config.toml
n_layer = 17
d_model = 160
n_experts = 80
experts_per_token = 6
d_expert = 64
d_shared_expert = 64
activation = "silu"
moe_layers = [1, 2, 3, 4, 5, 6, 7, 8, 9, 10, 11, 12, 13, 14, 15, 16]
router_score = "softmax"
normalize_top_k = true
routed_scale = 2.45
balance_loss = 0.0106
balance_bias = false
router_z_loss = 0.001
init_std_router = 0.0382
lr_router = 0.0015
n_head = 10
n_kv_head = 5
head_dim = 32
vocab_size = 2048
norm = "rmsnorm"
norm_place = "pre"
norm_eps = 1e-05
positions = "rope"
rope_base = 10000.0
rope_fraction = 1.0
qk_norm = true
attn_scale = 0.177
tie_embeddings = false
parallel_block = false
init = "uniform"
init_std_qkv = 0.0458
init_std_o = 0.00555
init_std_up = 0.0458
init_std_down = 0.00393
init_mimetic = 0.7
optimizer = "soap_variant"
lr = 0.00419
lr_mult_o = 1.44
beta1 = 0.95
beta2 = 0.98
lr_head = 0.0086
warmup_steps = 107
schedule = "wsd"
decay_fraction = 0.253
decay_shape = "linear"
final_lr_fraction = 0.1
batch_tokens = 65536
seq_len = 1024
doc_mask = true
train_tokens = 410700000
steps = 6267
dataset = "wikipedia_en"
Below are experts of layer 13 (counted from 0) of a mixture-of-experts language model. Rows are named router (the router's row for the expert), up (a neuron's input weights, with its number) and show model dimensions 0-39. Each number is 128 + 24 x the weight over its row's rms, rounded and kept within 0 to 255. Numbers have three digits each.
Before each expert's rows: "mostly gets" lists some tokens that are sent to it at least half of the time. This comes from a sample of Wikipedia text that the model never trained on.

# expert 59
mostly gets: " con", " Con", " part", "con", " Ab", " 2008"
router:094085161121092130138096077119140124131157163140115156114089070167156129140095125110116158117150130148172114121119115145
up0:115102152122132096126053178153147102139143134122130157140147114136131161137156108115160102138126158146113119099135090136
up1:072155096083110102101153155127125089131124132140141141095143077130109120134099112135105159139105115148130171098149132107
up2:167155151107091120084116130117105140105177138080087132130133086135098120120076136116110117099141149160113156102141125090
up3:118138112123136132137136104110074122143132165160120116120140118154070172092138106136086108113157118130113171129134113148
up4:089135101109118187130131133111166122115128125105118123144129103118153134119126120079110139110144158131135113149140173198
up5:135113122135140161118103111122123136100114166084150122138086132154111106130123151084126134136105130162112056130113096073

# expert 51
mostly gets: " f", " tr", " sign", " set", " pass", " located"
router:095161134086127128101107159126140104130144114120097090145151123139159106127136104130117148114138106108169118124116134085
up0:138168205135145141111144101126190152127124143130101111167140159113131155157116144190134128135143115096131138180118114121
up1:110121106106124144107133137105101142112113119133115132163160125162095123127153114110108138101136107123134131150119143122
up2:142162127122139166126100109125096142055151179150107124118131130117120117131139141103147160157132112124140116108155130124
up3:157159151132149127116119082142137157091099125115148163140136124152157123150120103086159131126111115106155081111159082125
up4:106114128085129123113139136151165096153116117147131124139145104122138109077130167149128148110156161120111094156138091100
up5:131156089079084129126123152179117160069135129139151073152157124132111107097139113124068143151134142145146117139123163134

# expert 27
mostly gets: "ical", "ological", " national", "tic", " professional", " International"
router:114112160103130116126117149104139102104071118104120140143094107129149142133114123158152142121145147082127148152106107126
up0:073135123129087148101107175105118140096142132106093123122175067111097131121174120127132157108119111124105144130146121135
up1:143127173137083100108123124072188067121123139124147081139143129152167143126125136135114095115091113109172108133124138108
up2:099132097117131105179185105099165092116098136101129114122129097096150171137137090086136092112137138126136140118124084111
up3:167106143122118117157148140064130113111115097154107161119145101135168113112114143146137109171134127119126159141092140138
up4:072183130149146143089136109111155149143086141133137133138072127087168114114182123138135122111127114149139125164122138117
up5:111087089123097118136112145141162109164164139168136147111108091125177111137081164176131148106130097104111100127170118119

# expert 19
mostly gets: " support", " return", " change", " use", " due", " allow"
router:133110162136110132126113117114186125158080123111131092124102103104179102129134109168116141105158104097158158132089118093
up0:139141140180111143152108109106175138147151179144181164134142101120107129179142107146118118105118125169127124161115099122
up1:066148118143155119126140162150123108144083154140090148149146132173187141118146113135119106129135108140135094069127128112
up2:114120119147133148108169120122172126119105117153176154134123118131185111133142131104077144148078134097105092127143122148
up3:116122120113115095116124159132148175098083135141111151161108109116135143132129098137105113138099109109125165131119105106
up4:071127120130151157132143132147153118144093115123105100180121138108106075123136100149109130113142126111127085156136088171
up5:107151122152181124135159130146133202112135144113130061155135149139166120131103128127151138105130112093178096146103099101

# expert 24
mostly gets: "and", "iya", "the", "ome", "ag", "om"
router:087130126121128161098112122078163130113148103110126106102122182168116127120137138158131117100133122102150156132128142089
up0:108112118137139123094088072133140121126142114128103146161136124157142123092135105152131110136136082160126158121147107131
up1:128141082095150145127125131111164150132151152106116128142134124174109101176112159129156147117136119122129110127180101111
up2:099141069156159173087105166099143179113128111126097088117143117124157141148118137106109135144108115082156146117097150109
up3:117087103083120128150089103111131096109178116141127096075124182138137115119141171168092077101120157141150118109133121107
up4:085095121092201162122121132119142128116103114131130136139129126154113139129126138137100116090176094117153169127135165125
up5:120096135121096107077127141126139088110140113062147110112124134090120149111151120138085121113157136139104138147121163117

# expert 28
mostly gets: "ford", "ville", "ley", "ć", "shire", " Smith"
router:130112143090074199117120109109137104135053110126104090136112111168131132134117130125129121120162110116137120130108115124
up0:097123160114120162140130120164139129091093155134122119144181112141131094096131134081124080163133121058099130115096132095
up1:055138154116125112120146119082130110097127138122107125162113112119139131133133136159096140139153157140111155142121109136
up2:121148160148137126106081151124128136121114137109137114138134129152109147159136141121132115123110180110159179118111137173
up3:141142123147122180119124118120151155150113136101116120183142100130107143104133083111137126113092142157078119107106116119
up4:129125127149145126131124118139110117121155149124148101138165122156089173070147119115114089118099078124151118135153108149
up5:137110113119112105157159174107133148135082139059117154129108132128122143091122110126123138136108153165105116129116127117

# expert 66
mostly gets: "ol", " still", " later", "ul", "ler", "if"
router:112107124101139104104128079137110142142115156097089134120109108183098138111054131113132162099143149116147130147086127157
up0:121088133109165136122121116099124119116116140140147149132131132103159157127146114132148178082118129095135155142129136140
up1:064118173128104104141120104151161150175125147142147138160087116109135131087107152094101145137141141102129069143104155177
up2:178115156103137107154093084163130114171150151130117144154087113148119130106086073111136152107115109098157168123147121088
up3:141113098115136121118164152107109164052136138111148122147087115132115132126132144165113126151132109162114135151077131131
up4:120160129112098156119102104133110123107129109119133139159140126097080126073140144159111135139099153100130140153147117100
up5:100137130103116142126068130121143138164132120128181124139131141128113147131132119163119094150087108087131109148152098110

# expert 70
mostly gets: "History", " history", " role", " time", " site", " life"
router:095121142111114117118132091122130129153118112103105148119121088140120116113120121124099173094138106112135137115118115154
up0:150096132126106116081169148156133147130088116120134090144116095111113165143120159099121158113141104156129141096167082100
up1:119102138119149111137126130102153098131160147122091152128104117129137115125140133106111126127124131087112153122110126077
up2:143109069125135141115102154137124107123146098113140143120159140109168107087173125124159114103132124123177150129108053153
up3:173164152144111147133119152153135107124128188141121149173161144108150134113111122110160106111189084134148098126100113151
up4:141123144142096101156093145133126165096154118137132124158127151177135121114117137077126086097116110111081091120144138182
up5:121163145164123162138099123091151136160136099140110123134149149111135170182121117130121136105137143109092118107135146148

# expert 36
mostly gets: " film", " member", " Award", " government", " School", " player"
router:109105169128119148112082119130144145112110090077104098136113132128184111103137106111116168109140133130157171097135087131
up0:109111154090128139112171100128099119114099090084100153134110147115137120162092119140092140116153146115131121096165143137
up1:121110120147156107149119161111134175105146161128095125121126101134150133118097145093144086205125146136103101137171098083
up2:132115132113081134131113103138178172161119117078127139130097141114122129121107141162172109105115135101140096150177140116
up3:160158118097119081104142127140091125125111161174171102095141125122159173127119122119133102131107130110118092138106099143
up4:053129106132129196117149088108122164129146132119158146120179116124135166127112120133151124096126147155134178118176134155
up5:116134096116121139173152147127123110100114140124156124123118131115120138102094115142136091134146140133119159134137117127

# expert 18
mostly gets: " West", " East", " South", " North", " addition", " young"
router:092158137103113119153139082139142132119111153123098097154135107138181168094142120169120147116131131126127131119099114126
up0:091166079145134160143125110110167126101086151174105112133105134125111135103137104131153103185178109145137169130096159105
up1:084102134170165153108130145156153139129168160133106169155122155117060167079155099087158126130123085138154159121147118165
up2:123108119138108145126162126147128120107135114153132170179155107155151147104124108120197135133139110130107126150141115091
up3:138176162171096107151110097124119156130067146144130123174135112130124151112173148144130104132128083109117119124155133143
up4:084135142086060131107120118142161135140122124175145151139105126104141144137167133166118146153102133136135138126150135132
up5:149183201143111123134134161142123158120142144150125135168080150139126150137131155128130135135127176129111143097175101096

# expert 77
mostly gets: " had", " found", " made", " used", " became", " won"
router:121122157101125106128094092150121127132110112119091091113092142112148134126121122126168137130142118115121169146052110115
up0:133153127139131116122177103106160157132126139123122131112071132133181117115155085139132106148131129150119124143160121137
up1:129111152120101108172122116120100174157153088137164102144112155118089076121126084138152137102113149127160182104089132132
up2:123170143179158161132107099120126110147178168114141123136129152106115141106108140075111130112134159138142151145106121114
up3:145123098096135114135091101119121105121143175104169101134124123138173112098095102089120148119083138119110102155091139173
up4:120131164107107131105143130146127089141117116169123146119166120117098147116141145125093162160142157113114124156143152096
up5:129104151102129122135089130127132134128126136149101129106167107128111147115162131133128137161140151123109125182127080093

# expert 32
mostly gets: "ville", " David", " Peter", " Jack", " Michael", " John"
router:121120193099073155124104086077138136114112142113155102153075132158157132107116118147168128124110124137137107146127111111
up0:154150120081113140161075134107130173102079148155139129173099133108118125112096125160134086131109127128112170161101127100
up1:103088089131175132118114123141142110105139139117118141114090142126146127132124143107184132149128103133124136085174090141
up2:114142110110142154129100078109136148152123143142132114122106097149163129149140122087131134130122130110102083123110120151
up3:113111146100103151172127077115145110122159136123131084118109131184129126140103134083167131136112096112098139151116168114
up4:114107156090116140106096133141129124106111137128130111096146153102088176133131080147154111109133111144089100100112142133
up5:077106130164118133140110115121121114137099092129179123115119155129113134097106103094128152081097144125140138133160170101

# expert 42
mostly gets: "cell", "ual", "–2", "bit", " This", "ial"
router:097097145146124125119117122144135145105053122105150095110137114120180118122131113145126148148166107093162145169101108137
up0:092150127106131134121107108146155144122161133135142170121132105113145128126132144084097161143140124119115174106121114148
up1:101149151099149164152104115168112127119091079104103116143096156110153135140152098111169098091145103109187141120077124108
up2:095118135116124122148161133155107164089163082147143119156107114136169112141116147089129161129134157164114149098142120115
up3:076114122088127166132124117120144183094130101143075092124119135145133139127161158100093090163134104163126148148089095158
up4:116123100137107134158166156133125133128162125120140121122116140116148121109080125101155178096122149114108122104088163098
up5:110110130108087116113083146139176119133124080097102142157137140097182127136124091103172172118176116126132119146124139129

# expert 34
mostly gets: " make", "\n", " \"", "#", " made", " provide"
router:114125152075127144098162137077133144119121145114109113090130123121138103114115134177098102092173133142120203133119121114
up0:126098113116134132123130133115089106114128161143100146155126114125172140127133119125157108072148107147128188114132138108
up1:116150111108164133162126114134103152125121166099114094139135164099101101121116090122116133133101165117095133112134097118
up2:133161151119114188141076128118142162092154182172111141135143106148119125129100074158093113121108141128105198136151139173
up3:091123119137100144090190093132110112133135130135150079135140111138154121103094191125122136133125140135156149135127146110
up4:096130101117181171153150097115081115140093149146149109178121162182145098151142171129101120124099138118074135144117084154
up5:123140118149084095110134094147119132108157127152119135110114122176125159115134105181136115102125152126103121147096118102

# expert 16
mostly gets: " mo", " season", " Mo", " family", " region", " government"
router:100081165115120128092112104133141103102090104140120136158119100117149109124121159126114118112141179109138154130082118140
up0:103130124125185120071147148147111145158122141134137122099147121155112154150136102139123120133106129138117126118115119104
up1:102110134127111178127173105125117094140124148136137148153126142132120152156096133142122137100153100127158112124098148159
up2:070114121107146129136154107091142106140104140113130169110154119152165160112146142126128131125123153148197144145148155129
up3:119129127127148093138177150121095130139110177145123112103097114127165105136113125180108133117206138142141146132132119124
up4:127112162120145146145135140132147132145132123129138114149146139140104117167166118095061194078148159102177109136090175107
up5:127156104126141149103127086134134132130162129109098144129095113141119110128150111112147185113125138092174141118170092140

# expert 25
mostly gets: " Time", " Pi", " live", " water", " video", "house"
router:143099190118116161117149112128148123124129090123101094143116129134157164131152131121147140089169152107118156103108116122
up0:116167129088129115131150129091114134149124114116149131104084143127113107084155140134153158142136125177109133099127096157
up1:076128145152120097160135113157063116138093129127180114099130141121141134102141123130185118153117144136173126093135114066
up2:120111185163089124153150090115172162098128126117104088127140167127178098126127126101143093119120134153126142088192125092
up3:096139155148103155120110157122118174084126118116156133127161133147109111163090144094131141112182117095145155098117117162
up4:106158118117130147137096124119108116100110109179119131133131156169167113149146104148125152120080101126125083152124113113
up5:092081158145143112133074143195142119145156162092137129145152123165138165130130134119149121133144141117142147131128115096

# expert 43
mostly gets: " be", " its", " El", "The", " The", " the"
router:135103149108109146148142106074125142085103135138132132133131148111140160038098129148149136113152105109120088134120147120
up0:113140112091165202109136134118088097141141147120127097085114130105135165093123129155117105136179127178119100145123130091
up1:078127123114131131149118124138115098082151081184105157138122154099150126160171162124165120144148131143152157145114078131
up2:117103118162083136118152114163118113111131136116137097145148113119167119112111125115194124150157151125122172172126107116
up3:104131128077154145175153154126113136116105127152124099116107143149115099150149080123112113172110108112113098162127118149
up4:099103151131137152087109097116146141169100135139110167096105151128188157122117146138135141123043131118109080154144129153
up5:088129133167080137155133132119129126132132117125178134113142131163129150104138165120105159106159154157095133166114131114